python train.py --num_hidden_layers=10 --hidden_size=320 --n_experts=256 --experts_per_token=8 --d_expert=96 --d_shared_expert=0 --hidden_act="geglu" --moe_layers=[0, 1, 2, 3, 4, 5, 6, 7, 8, 9] --router_score="softmax" --normalize_top_k=true --routed_scale=2.83 --balance_loss=0.00216 --balance_bias=false --router_z_loss=0.001 --router_noise=0.3 --init_std_router=0.00971 --lr_router=0.00104 --vocab_size=2148 --norm="rmsnorm" --norm_eps=1e-06 --tie_word_embeddings=false --optimizer="soap_variant" --learning_rate=0.00311 --beta1=0.95 --beta2=0.98 --batch_tokens=[65536, 131072, 196608] --max_seq_len=384 --train_tokens=1464000000 --max_steps=11278 --dataset="wikipedia_en"
Below are experts of layer 4 (counted from 0) of a mixture-of-experts language model. Rows are named router (the router's row for the expert), gate (a neuron's input weights, with its number), up (a neuron's input weights, with its number), down (a neuron's output weights, with its number) and show model dimensions 128-191. Each number is 128 + 32 x the weight over its row's rms, rounded and kept within 0 to 255. Numbers have three digits each.
After each expert's rows: "gets" lists some tokens that make up at least twice as much of what it gets as of all text; "comes before" lists some tokens at least twice as common just after its tokens as in all text. This comes from a sample of Wikipedia text that the model never trained on. Tokens count by the router's weight.

# expert 85
router:132163142149129107128097128118173097085107117115143193109090111114106156134137110072128147146100103097167145110130143115156144145178107140196100153163091142144127130096123118209131146098072128
gate0:148087100110105175141144088108086154100137093136155152124195083061118145093084069134138075111150152062130147104097146075139155086151093095134147175133112180132150169112115089109048112100098129
up0:170130120103149060081120126161125136139070076098150081141187135159146148126142137089158121158141148157164153117105143112128139152177133112141136164112091105136162191163143089074127136139133157
down0:070113164113155082116084116114130110122120136143145169121079155138108153227150180143124135166122118081079097144140197180142111076119093119134142125152154056184153131082173126134154130146127117
gate1:117157124121128134104090148062127136053173122127151169067134111130146125207137087121128135098123139157126182166167144146175118136124155112149162124094195141112146145091145120085170236068110176
up1:122164143147171107085166125045149109143136129145137094181085153165145104163126173157127100091077150173141143106100159128109113117183123111116090187085138094174135082094096125100109128108175157
down1:143151176114179153119144106112123096131151101156132158124134070164133126129159115159163131158141126128089140086162114188123086103111153130155085115102107152169119157105148153151094130125060152
gate2:109158121099126211144098092106141175137162107100107111090127175119127127122075110116115073168141184102127139117069142185145161201116092136127136148106117128170144114133147139122112132124072112
up2:117122088122189140104178111140077129116059092114213079169145106063118195177104087131087097072125161128132166150123137110117143111114058104145139134103137139093156122141121155168165157151127141
down2:119102131133101184121084120110084210114177095108140103130096137136109115136137125157153138145058141128119133101067116076154194147169126127173144175135087133137080127196133123108138140166084071
gate3:158178160103106171179133143115101129135085100086082144182142135141111126110133123110070094102132126201113132154108162176147168114206127159134128183139098144158123120134116133071170161143159137
up3:175126116128137126149136159129133127130073082145111121215140171159191107140173126124138098169142154140117138116119147134112121082153092154142061144144092138145123078085140194151161137127191137
down3:098111099144146127128159174091162107101119167151136106146128167101136134093129124153128149164150157192115186091167116119172174066145146176102108139097122106167110132141157115133133103112141097
gets: "ation", "ity", "tion", "y", "um", "season"
comes before: ", ", ". ", "\n", ".", "\n\n", "=="

# expert 17
router:162212186100115141126076112068180108133114050172172208110140191070162105125123130125129084117124085104152085104128100113149145156157138190136139148115088155115150118126116142159148114170064107
gate0:127143136109102143156171061137157061086123138142203133097138197094114075181171109099134114123121125144140091104189107105154099132140152100129114123177115167098097150109109167187080134129152138
up0:096081110123121136115144122143156166130082165201146096132115113096127114095073134076129102131147127183128165139143151115122204153120083106075191132085124129139106140105149128104161129103109126
down0:126165200085168174139095099050169155124164101175162136124076150077106118174148152151111133163123094143158135104122074106195142123112149123167136131128114139106157125135116109133160156140111077
gate1:145148166044110126139120155133081141092134136182051136143107101175122124135083156131131134116115134121157140121130146097135143156180105137103196107151088141121106094113103079183102150205120097
up1:101104122141170087129109144130148123116170112097106093165137088106054176129185154197145175107106136078119101121145121154137138117195104126091126118097167104082068093104151148141167100110159087
down1:130117157055097115093190155112170151095149187115106107115122165097152119123130144138120206103100199091133126128113067125164148124126060164092147117141130114125158159107068140114112169100150112
gate2:182147173090173086112131108112124150081088144144196097108098111097139053099151151113077114165123078105188136133148144159145088151178107191118149155146142132054089089146144106175136143157109140
up2:118061125161155166162080096118083101100236152096108132154165102171149166167167096149127135097166183131126109111063115180113111142077145009146139104139156163145121102092113138139181156122085153
down2:130086080150040103090124131202129099085131116088094127107153172167118086119091185091103151132123119169141090163148144165139151116126138055071132088135112141181138101155155180075143093141122034
gate3:131125122097123156100112127090123137113107123112136115095151151096106096112131180104136038136025168103109159105151159186159133112083129196152157119130146099083102123149165138158176205146129149
up3:140114161125082139081129102087127099105086133054117167159114105162054137135136076089145115062107135046138134080094143108138099090124140182140070119172107137093154082124166132103190132141130061
down3:076132120064129092138149087162182110143138137137149122150143153140072184135135182136158210142128119112097106186114177127111193193146092085153129097136128086125075144112126197065131123101100106
gets: ".", ". ", "\n\n", "\n", "|", ")."
comes before: "\n\n", "The ", "\n", "He ", "In ", "It "

# expert 171
router:109070136129113091114121120123082111083115167130122130110172119144183126101101097162102150150055078126145125108060173155155135126127108126102119141153071141121158085110155124140127162084127128
gate0:182119139104135115109171139069068151055113145134119134099128179111139118167130150154131175107184141058134137077102194170089118138145214130152131113134077162140128127152093148108130198205107187
up0:114117122126091061162109073114121129135169155170170129172094111178098126127176126114151097107127156197074158148169100136150148144144142126073063135116142127153213110095144102160085094120140111
down0:126169139112124093027204134090166127143142163089204083111133114113191073091111107137092069156148164145152127148136168146139158146153133141129095134093115232134155158122118157139155151135106073
gate1:161171130183138141111112088169080150116092075076103220098071109146092155155077061110118143110056105112166106066149143144119129110108109137086130132150111116155156122118105165121141124104142181
up1:093172146115104094108073179136160097088149102207167071110118091129171157089140101115128143167140108154116165121135108086111150133138127174141108168152113117111102148163186137125148100112111118
down1:116071092152139148119139160113174134151131111158114140074178071185079122164078135109155144142124097096121127119127173173105121134128110118120116110123130188202133196080122139159097130145135080
gate2:075131178122161069155137163130113118097100148137171126127087057168157178084159121133115107161120131161132149095078126112112090178125121103178104063099105175105142053125148143116171133140101117
up2:147200093096099109185168089146177101076121128155165162139151146152107096172204133126123184104167110053106155107124123167144116155082138114120097118142092204156116133121142126084081172135164069
down2:117080148116131140112149206164115144115151127125150124153200086133174163114131148082062113087091099130187179190108170124085044161132140174099128190135197160136095123124122106095104124115100139
gate3:125118111120148115118109133080072135151145140081179086103101127056153141088184049155088078139087107116147082127131061079113090124126085128102130072155152125203132137105127156123155114115134151
up3:095095179122087130074097095111132132102121170136113148126057139131143081127119131103110125092167105164123136110147175151159153131126108158110189103153132149085139054143147129101150080144064121
down3:077131111135122117156111181098134185164070135109145170102094102142103128080193104177076119144150165104097156128099122129072144170124120174210197162109109146143144084096216137091115144082183138
gets: "i", "an", "ag", "in", "er", "a"
comes before: ", ", "\n", ". ", "i ", "'", "a "

# expert 254
router:157069148163201064138122131092099125134074116138070149135065161093169137143120174097124138143062103141148119101086131166165168107186157150099089136116120185120126127123110142149144137163073150
gate0:081144108225136104109100121140110165092120124131066158049113192144087169040141131120134098145113145104167126079114103120162127160093095120164152127168075128094124159114144132108078126099137113
up0:141178095080140144196126048174126112169145096075057110122087120103125092131067164110131120175152151120126099137107094055112166173121167044111121128153092123176128139125133128104077125184181082
down0:074141167158098150097130108157133095068128144117123176099096213125187183191139169169137183128124124128139083086139109117108128077092129151125170121091111140168152095106103090147089224147155161
gate1:133052154132126140091094158124047199165175108137164100144159213062106121086147125123165075184072118129208179135151167103151112112185096141125166161176129120080157120072095163151108160162114123
up1:146102184100117163113130172122103132119154167100093060168053130176133098057175072174170134081143121088096111098112090154143124096137187133126156049129112135132165123195146125148085152098094165
down1:141142130157108128150187135104128201154116125085143145068165127151150094105099080151132097096129144075149143142097091119132129074096126128147174161071108135173141141161171097121107160124059145
gate2:118120147145091089132183108090090196164037077141159114113109141133206161207182098101106164143178150118132094112121171185164104115127121178129147164122193120138124116118102103120131050121137065
up2:115141107061169131164159131074127167062156120096168125136147158130145105128117165043094156129181139099120165093191160116133146117108137125136067091132123159148168184161110128160111126135095123
down2:159113127147129153185115118124170105147187169121124133105077169100105180119111179109147142117161075146110115109130121187176099138181110089068163224100127104142080175169088088133122097104096141
gate3:061158175141098230055105057136164092131089151191138110111155078090145097157151099177107110145116055169137104137159156109104160164179142091112128148105068099099144089098105127162058187156136080
up3:136136144134213146117166206091106116146107060136138147111138160108113137161088159150119119128204193154138091109137113145087104125121121203182132150105158105161141108167105145098139112121198160
down3:107083106132132099077133132065107134154127097138052161089120114132119111128153091144166090179137128199157164150130137163124116114124146089084122129116135116106148124111139169100122140126128114
gets: " ", "0", "0 ", "6", "7", "et"
comes before: "| ", "|", "; ", ".", ") ", "–"

# expert 160
router:075145158154145128136144120076119215095145110137176197084072154104186126069169133092094138101079125156147103129125109121144144132169117113155141149194129136121124113080086159134135148110144108
gate0:104152144188129195126126092157083146170112126210127106182069116180125120118153134168091166106111122110137070111178087093146217120094115149148118146185110132116138142114133120123153076144077077
up0:179150180063115074101181088122128100141108182077107134055136092161106084134162136119156138138194148157063111100148150121176117117105111092145106096124135130144099139123149146132141126125110140
down0:169144139136156125159087140135138100090133179131127149085136118073160113088064105125086134175165146158160122153138124098128141126213149150143170142136116153144174100179141174135080122087082135
gate1:138114093104098079127132178164126053172096169172090121114157106118113127106058151087145127151167125111126148118136113144099175061125091109117104117095163105148143140141105105181159106091131111
up1:147165144103144124116172146078126168115110148180070054144065115211081075183054148150099071121096113163149108079104101102112139175079121129163149116114125147124082132100117096113159086201104114
down1:126154183085122193196133133107161160162124141120134116171117170132118118138135141073098170157103137100084093138109148130160098137129132196163187122153158110135136089115196106129204122122156094
gate2:151192179120084050181188121101167101062170177094092134137142160063093117105130090115100109165116132131164174124139173154165173137139087114097128063137122136177123117078106157108121120172098104
up2:167155042121130152203168134077156154077102089141180110145120079141120069145111145134125145098091132183146056138153136142118123107127042084106091178118180100104132094153129087160149085185140132
down2:128061139087180099129076150068127120135144102172135129093130140086150080120136087100126130194159132103117137106126134162082066137147178102096138108100070187115164130145144112168151177113134159
gate3:093123103051113151169119154141156112070141188138117123141116126139115121100172144134097160136120062202137109107077148114133161178152130074098092167199161089101075098144181066085111172132083116
up3:091158099144159142175157133074115174085144101120122100125116158133138113123124187190174158150127173067130176070104134130175145120138115208151091110220141171181096226140103150111166115109107019
down3:102141180191166121192141140159126127163182098194143146167145159162126096064164136117104165102140038113142112176142067116099077093096167096110108150104127107120139105162184144124135159130160191
gets: "a ", "an ", "o ", "e ", "i ", ". "
comes before: "B", "| ", "H", "(", "K", "M"

# expert 199
router:077114151181142141103118122098127181088131070066136121090073174117149109128149119092095144172128127182165143129117118110161123192143112133164139152140122147134074176147110146124133132149128058
gate0:067141131149191134087167154152172175069134104136139152125137149147159104095113105126083101130107078175173106132143127116111117171079113144153149114177155171108139128169084144106104126132094089
up0:129122146153191159125082124060193120120061134109070066128145139157105140129115112106149079183134165110166158070107188113102125156102114115119184136160082165164110164161107163167163061138111074
down0:139138141118182146144087079131174114175029144101168066120182135144154135154157095087131142127200068127134119106142127084126153112139132120158195125120114153115121187153153162112104131155153096
gate1:157131147135141133213159138145145058159162155090121159140131133159128102135158134119094162125075057142180139101202104170173171124100135138152096189218105082187068108095113145147126114033141140
up1:203126157124195128161142114160104108138166123139098144102126110073136133131141170189084142140115128149116076064174164199123165102209169120127118089181098105124116100140098093123123132110115183
down1:123125140102126215117122136114068110143054112114135147112143150157113135138113087118057104089076091145170168132180119075093139171145105100130148157118112095170117174163163141162151122087088150
gate2:110080109083104108112098151146050156146125139150071160134083206135055147085159189142153106182177166121109103082108084199161130153157113138182137093123154219092121127125150231149082112170137129
up2:112218177150121135121147193101097111131116127078134131126171101130120144168079111104112083089090148138111140133122136130125123091183059130159128118163124158140143171091109075075112095132191147
down2:201139150108070110116131135141173187142110085121121153093143166171113148149103127173147079144128125133117128155147091114152089104135172166119106120127112164139044132137142145092156138169204175
gate3:137178126101166138199128134094130158092131109156163150100084116169102093093115125166130099107163155135075103148146130114137091074117069175142120137145136115138163120156149090142094155190082179
up3:215080090158110120068156171214132116122151131133187105164171107106186095188078072120151131148130039153132149149146177104158149168120153136199137092141191144119107129132112076124119094143171089
down3:164147092069153136155081223077134157087122150132116121141135118106159126122096095048069082093172114146091138084103134080142184124178094129130142142166107099174197132140143174164143119074171091
gets: "d ", "t ", "k ", "et ", "ay ", "e "
comes before: "| ", "B", "H", "M", "L", "G"

# expert 103
router:146139148100138109132148108130127116109083123131138101056164131149110132136138116120100116162113076160166119113055175175167163134172158165176121119124108133124130104103072121173143118130102137
gate0:145127163144138196103141140092129073114144085177112111156122127116158154097104119227133125170125092135118107152108099116074098137176122097156109089108115121061151110103102112193141132130118150
up0:089152131152095131179150135123132207107045096147116153124138035109142131106142144124107132101107115167164119121086138146052145120156091158038100119152111149164178119139135132072134177078104107
down0:090170091093123093141127162117075115087162149129170110108090100104094118119199127093077112187105094178101100144130080155094091152129125073135140103113079134132142094172134110123163144104116144
gate1:136144112128145124102060159130092170082114129120116150112100147125173158057093069112095153121123094085143158055137165093050103094088163172081146160144122107158129165177111176130146098152156212
up1:073182165159152110136097038041105125172122158144096135116116106123083128143121220172141080171135130091184094152154131165131161148116130052098117109128077113155205096110149151147199171121118119
down1:152154137095175103132116114109112173121122158117082145124182067097158103095135181113121116109125119177124141165115135166097165086117140078078132157071163075094107095155159103151084116144100089
gate2:152115139101120121148077146106083104117100160108141117159084120073125145042139134083129131105154165128101069122104106152137112220160178115182149090130118155115127101145196136125145142154137118
up2:070135135117159095128095136152129143065100142138068123124116113129141152152161145175186186136117120165161135139104123141100100147145119160125111138143114046066120101074100148098117141119128191
down2:103122138204144115113089130131142126145120121133118125137126164124085168082137098144154127079097129134117114112128181107159130134117144166131139120125169110122120125059175096103143153133130208
gate3:111056086122172144157146095088082087188101083184116149188169148074097138123104058095096163109119165152166085108098155160116139115087111173076137167122099060106113174102131121146124130166126145
up3:141115142198127091149100181137140123098069114125131075190167161148092128142108153058076168085172146134126120168112125099118158184064029180087141110123133115078134116150146162130101176185116176
down3:141145107161110162072178135123138141143134142198181107107099121085086110091099170129147145111086079090176131126120120163164193144162118107215088144164115135158118127101140117122141123142140097
gets: "y", "ic", "e", "es", "tion", "s"
comes before: ", ", ". ", ".", "==", "\n", "s"

# expert 239
router:134151119211155162047139125177105126096115125160127099108118110131201110156150107124182204123079100172118076107115117124129153153173196155141118121132124135095125109179121137132188132084135049
gate0:150103159105165129118144100154126182137113146135148148129146166117142062147241081108143183156134144090115143118082124122143140128122154152060090094063107154164126162087080197086141127119131102
up0:193174115051122153124186132129103108131206084125133122098176096158158159111097153093069105095133105138132127093151162134122118151062146104211163149118141108066133110170110097130151132108119171
down0:110122119173101112161110124147109081116154117077125118155148119102151093094120113097124139127106125112114180086071133143118077143179085072150119127144125150043105098139145122114135114126129194
gate1:054099128119172123131151103132141097159103138115078163135124117084121089148132108078096120168140163125138109135114125169112154129145118116157106169156110200184185128147202076134150087101127126
up1:138069127103116144152098142091188065133125168126114131155097111113044143122128096116147063121112183081091123076048169213154189151104175125121157119102145114174190101120170162201098155105087172
down1:114096102197102157127175140156175131130163113098163128207073107136139065049125113094095133126093143126126093158140133076107143172218123102141150110132136122132135151093111126077111130150118110
gate2:125149125128165165136143091164189126097131126121105120159075118107132107147142129145143112165085083140110134127070104142112158139220136116095142096125096142174155097094107092164123101155151100
up2:109147155163090138150153126177118122130119180129169133133212120094129103015189072105062116131132144120122155054084156132148088104118092135082148106122142092078135116149091174146143112134132153
down2:134030082098164105158086093124083111079083137113173161104195084144205124129131157161077114103129147090157160121117135164176149088083106208161129120104108136066145142119163080082106055101106065
gate3:100135148182128143134089124185139129087166162163129080101103146095133139119106101152173114139148146186087126125069086097117133180075121098162075089146111138144152100119066144139151134152196129
up3:172112123157090107154106072155118195098187107155108175087099226118099139139088162128158122142166170203131121140051175124116062156136154158082139087105153169143136072159095173115138097172131180
down3:132109127091119085128144111146191165104135129132133180133168141107119190126129083176137121134106128095135108143105182124110137119143145164133157063207148151161115158121091146088086104080089168
gets: "1 ", "2 ", "0 ", "3 ", "4 ", "5 "
comes before: "| ", "|", "/ ", "(", "May ", "June "

# expert 133
router:127199113133221102114111129141109138017135099187138099130132108083187091138148063079134178143104136151138110126145137098148176123144170118142109132132136156084151147169119146137136125130097076
gate0:154131122122090123083140112126099123138110102163139118152119156166135093081056107055133106123129120133085115127093113133102142099169086124159183107092117171193114141187137094207104134082110148
up0:131134064123142092073123189121137144179131183063124126147117166109164130116062105187094115131099116119109129116062076096129148083085109060103138167130146142130149131111169159136117101169167104
down0:146156102090128095168124118128139094168101170087125113185106129117101128140093146154107095110089158099112161142165147119099138153156128175172138129134125107147114119134133122102119113124122122
gate1:192142174140186090130080111115144182142095181108114113125106089118090091139097117144112078102161098176163143123106144169179156090136102085106117143133155137080167122079130128142126193116069085
up1:180134155160215127140069117103163154122089148074072143065116088083135132161100077102123139098133126190127143100080108161100152111106139081129137125130119176100142174091125194158128169122089110
down1:106117189135064140141165107178132117133103102074099136093129098112099188142145072139086163042095144141134056132133111125136146149152107095158088155107129158158182170075122124149103182083089137
gate2:122085107116208081089110091103147182122114126103097100122118172177139133199159122141098107114131164122152107183092097100131177116151166111106111157151151128133108097092099130121055187110089126
up2:133107145136101169145153078081158173085124159138166093074109157097183089181125127127141123109135180131162116123101121095160170129102137086155118154088109154089109155143182104088128114164107075
down2:118067150181136177106153153127169074143141160166117156096112150142118116105110153074165160078115183121146146209144127118123098151158133106190062126141136172112139133161078111117147053203153163
gate3:119104107149135103145111139080094093120128143126167112092161129184188102112122194161111149186170148113145088184116138169114122120172115132056095125119143158114159189138142133176149034163122120
up3:093192101109088150127144165127154163132140148110140088096048179103107157126146088127168088162137151105106164055159215121119138117090155153130136096111126079116117125138103103114099174083161112
down3:150103194120105133196091143156130141127110146110123129138118055171170126136213170147116150119130107128136160226118131104124102139103175124160116109118142145091115105160089110129195118004107153
gets: "5 ", "0 ", "2 ", "1 ", "4 ", "3 "
comes before: "| ", "|", "(", "milli", "years ", "m "

# expert 1
router:096203135143151219068120107167091105069096134124148169109127133148166144148148117053143148088115098148159108123125120145169132178185119174135119138132116144117107163165076130158160184124128099
gate0:114155135138111176087056116204202139147101111141082159205100120149097112145110097131154152050110101077105187141105076117120108121161096110115147095134139137147089148119125126140058132125150132
up0:158124168086121140128140121156147188124145123133148119137143082138122189158107065151088160091158110135143160133151105063123165109103098096138090100079086103172134109135174134184087109097137121
down0:109099113128095166117088065080156133144147125157127096200096114093220031107146159165149138093127164103149129214098125078130131105109105144112075138131126184141096143122087123089112119088178119
gate1:095172186099182162141142107141118118122108116129090137100161125137180104114136085125157170130161195212111126105088157169152155142149146131130079098121151173127154185121112173114139183166135097
up1:168091094132076145132089115129135066153145084113147124134140118032128148133090187161155112149116116130121116147228108163117141136119169107130165160132096159084094154173188078200110113137116153
down1:118137145144117133135081084146153130121136146107102118142101193159139131161166144143122176138151160128118087081106110099130151136170137145182093209184136075152054169088155170125128108149132090
gate2:034150120120164163136117099157165159165115134167128134115132125142121153087103131122138180095137079184141136115130143117145170108124144141084136137126150118125107165102079163123077136167141167
up2:124084156125172146122124138104118123145106120136094063097118179099164117100127106135138156157171156110132130124082110116126111123079177140108155128180106062144151106122143128124106152129142136
down2:181123139099096087123142128117141129128170131199097184133161131088132099103144150109158143115105111120140161046129100110135108099130073085093072166139162139100136104085120127128179131135141150
gate3:085118142103130123121158139115195162070171144108176089145158146132124192083139095108136144067112156146152123126164157102205171110148125099150122108057143141148156140063147135151126162090147139
up3:088112150149152162142085118139091109174173101151119118151193157128159139148149085168093103107156121126122138175175156133108132136166105079099135052074146158110139103147113067132101140102130120
down3:150128129066129123168122125112133090139150103125142100105086166153146124143107101133127134119095155101142083128105121146157055174177125126130142118086103144172133149150139084178180129087101160
gets: "1", "2", "3", "4", "H", "1 "
comes before: ",", "–", ".", ":", "st ", "-"

# expert 135
router:185122157154166104160051109128197112113091133157116176119121169050102050165118098114109167137142135111129088111101194077167154127170137155176164142116120203106147167103133145155133127183110172
gate0:132131095112138123084110038127131164092099155117136098070151115150145047098078078097145138121140080134165125143164173111127099132157110134150127190114133108125080120103112137139137148118131137
up0:148148163127072143133134095132194140076091128117155100159156174152116101099129154106129089152114141116151108130126073129074094120139109177126134098192130122123079116091149144092111106110168065
down0:100154118152103097101153139168143124117162144119133147142124114081163136036136110087151133117104094153160141108095176133146076135054175139104114157154169132142135050147127158158073123108094085
gate1:061115150145113179165143074108087138122113129141166107132126139164120094114135111077126134142071102065161139106140179166230155124062164161140132102132156210157172128115103130082109129181115106
up1:140154144160114103115130184121124177128161148129143149106173081127137117131159092142146140128122162193129042106159127138114072140093147089135160102141085104104114078077181103151128074127118162
down1:141101121114107115010126166119176198129166161167103115161137189118120126135121084103111147078156149158137102174116139109094116108108125095088168145100101168118110130107147113145134128138107092
gate2:132143086161152150107095179108081156152059053094110153104159075152138151154140162113141133125162088128163119098119159095164112144151110144145147173122164147093090130113151107149092078142084131
up2:099136165100078105146133138110130118082162189134125125146160149194125100090100119121131082136195103152162045114090100068106085082125121139123078124122111084119138145118111103173100123156183119
down2:127081117145129149145187130151115106118102101130122114147107112098116186184044116074083141122130141116197139115146137135145132152119143137107171072171119144142107109135130148115203130208083123
gate3:089115139110126150145152117141131135127088120129110103101160105123190133129105067113074122115143159142174164071087119169120149132124112149106163119158141124103069104098121138083137128163144105
up3:125118159124131095114100103151083129151115129163144112135133117132094097159078145210118117110083143125113102127131080126100109102128106135178130115128147183105154153072171127125098128175164134
down3:161106113088145127126113132172116159105058139199178106122137101179165209146076140150071115124145073153156110151113131106133124107131129131135114116163157090225116118106095098090139084158113137
gets: ", ", "in ", "years ", "| ", "(", "December "
comes before: "201", "202", "200", "of ", "(", "199"

# expert 134
router:096150156123147165083107146078122137066119140111104117134105161104184117145114117115107165100113105112141130101130117141145133149108139120165122128189147161130145124153117128135144172187083046
gate0:085153087102178094156103113084114105141130123127152096119100230090114160122129126150120127204150147158175111116122096140139188054154169078124106139092093124135144158155129129172156138137143146
up0:099066120081174112133128130151095163174143187137179084145106117191177154133134119149136230129134133153138163176129111102116144112122157095097148082149128086152171082167091145103088106111112160
down0:121132115128066187099165087138160143075130154094133132120142150113076053151134149134085110104127152142141104166151131166133126078131164170094160121152122069075051157165086119145152066163103110
gate1:116147127091137108128079187168169135097174121105065105128069090178164058104125109164164139141074108176086145070115158195152133153123138124126079059102166120113094109159128156136142139167137126
up1:081116142111140090101083143168178146125103146144119139182128136095123120100058109204139167116115105130124077186136255152132164156101085086164161159135117127108147107145101129149107134142128104
down1:177117151100081131114128104091134105168106182177142167127155103110129127140106073195093119131130098127097119191058122088064120088115129116152147174071128133059188142138091109072109108102132090
gate2:091128161135168115107182146111089137135138096115104117138118122106122188135092121155181158086099098106142185157095150156165128166083148055184160137078146132072110123169128092113161162139181078
up2:118092172149102152147128093149080131052136149058151143142088159158208152098151101182155105129143106153199173078074070165142113128108139107136154101182149113125078129104074126128094143144170044
down2:136226108129186161120098189197157083119136135168090155182139121111109134092104104132137117114191099132104120151148149117130144088170131165117112129100113110097115156145149133139158104134079171
gate3:098134154150156152151177172108123137092173141146069129109102149113075085074126095137099117171130138089101147108140166152164135159131170132137045138109139111076142096143136086157109150143111138
up3:119121111083115145133131048128159120152078108119118142175150094099147164129134169100094167108135089105097130124092196102106139095120138156108200131125117174133130164113152123132107124153149126
down3:166152074136125100102121105175132164083141110132125124128095162154145127145171126110113097125108164125162087199196121098171123177067064137106143097155135087101045162162084146095120105139108092
gets: ". ", "\n\n", "==", "===", "== ", "=== "
comes before: "The ", "In ", "\n\n", "==", "\n", "He "

# expert 186
router:126101155116120099135077062148145104158165128127173133081131109056142106130112118092036141119139111116187128116153255146137139091141116119130116153137092149104141167107108124123116150127151145
gate0:119166167116123129121099121132095149111114133173137114075100148107149104121108102100131126102116125103169130099192191099118169161146086104101081122118152171080091104117096141074115104127139100
up0:103111097070168168119125145103148130138072045053112144159102111117109084130136113155104108140166153184050117171068106125143165052116170138150131132095074122190153123124161101104127116166167141
down0:090138149069107132090089085117103077096123104113085123162144127147105048184159095079129131141127106184149139152103114068132151123102139142119156052085091136134135161151204095112119140121134121
gate1:119135163080141088090144127128151083154184101167170125087130103145124109124157116133168088119156129111111113125068173085169115095147180167137106123128132133104128125125134163079137176113096194
up1:137148200138155096082119190144129148190133095094164145151138176164122109062138120171190111124160129118124106119065141116178082158143102201131090164082149099104144127159144139145141137135075119
down1:085181115139089122116063112095104125124121165150172177079121061170115074095133157077128136177145129084070158092101085112117142116105154175106150128096080166128143119162101131114154126178133133
gate2:145147111091109109185053088166141065131123160103162147144146148059125176121144127084129195127126099150168111138111154135089079123197096168144114097107148144085069106171124121170145148012100103
up2:209212123161103124093127129090125131141083117121111127106153186143150186138125144137165127140152137161113099149132144128153145122157087180080121125159123178149098132115120111144205097163126130
down2:124072122132155113103133128143121126106084100139186190139105135087140134143081146101137096096078066107116138132129077144089112134169123121193133099066122185141160133128042129207199083114116177
gate3:137086121154095159136072115091195153161146066111140161196082129118148157170123111068201065054095101125150152171121144119125125114141155070191103179141139111100091140166143104133154089134113095
up3:152129125156144152121143175172156097100086150099148086152098136182175153118173169115144121132193113186223086099178094105133105136150119151107095135127086160106116092137124088115144188140140142
down3:109118123121089188118127120142135101141084096110137132125077125152138121080142094149135204093122179136104102121143117159141107123109194129177138174076167131083076157176159103097137182116119199
gets: "0", "9", "8", "6", "7", "1"
comes before: "′", "″", "°", "% ", ".", "- "

# expert 19
router:134172159094162123094078108137147167129089099140145132128146178059177091056141097057110132153071096088178148110131200129146123130207126172136098126136098155126140177092106147157205160154112135
gate0:116128100103185064145121092078123154129110152127103165151158136134131165148204077120128135151098119103116152178081189131172073111137118136140123111203128107147119046106133122116095167164134121
up0:045189136124140154131116167183092101108150106119115149116171145107119102169067114129191081136113118172130144123145103136115161140049139168129096120130106153132102162106086102082137111108117110
down0:132177132098165071124170116169139122142114104153092139109119118152090143173143147129158153058107092200139049087097105102167140134102115114133128111102161116126158195111108092139068161092080113
gate1:142092147116148134166108108114151152101115166129144141144131119193126164096172170160105055128090088120109121156198154134176119108085117148105088121159140137118094085061104064174146131133093109
up1:131084116133172104202151128091128101129208163134118129128112102121133112176141120061133136148190164138148117135100111145197126100108108093142083099133190155115132115089135127180137090146088148
down1:168126127138154166177155127063118121120106100136109116193107128150121166144163163085143085128129101153152097130160121119105102109167092093117169188102137086123089097099149139143128042117126139
gate2:123136135136174129084109123120119200132096063113106130133150129084127108125056122153139132144104101111070152026116123160127160129113181138097091121113106148133009168121134103107130172139172122
up2:114101114186116189134130100106157144137159111122103087122106111165106121165113094073129139202139134156151143143070130141140145131156204096132125109117121126141122075184077137092169105130128071
down2:131172124135170179163167126109133117118086037089098152189140101086124073158116116141105134101129160102121215117119124070158157139135127093119151147130125140094122157167089179119122163137118136
gate3:060102155127089145142116171139113147115094069103098113139183106131113091079097110072132110086129139173154182118129153104140177182145153083141130126199115133123137153137196102101118131129127151
up3:099070122135131098145171129095136135112077162095170163168105101146113139168073144153142130166160125136094095150125098168162128152112108083052141109103126124116113114177112092173088189133103120
down3:131062134153189132132129107129081122119092105142124125018097089103147128132100058089172130171052143187111125148147137137105170139080133129180144103120081143154120103150153165096122121180123111
gets: "0", "9", "4", "5", "8", "6"
comes before: ", ", "–", ")", ".", ") ", ". "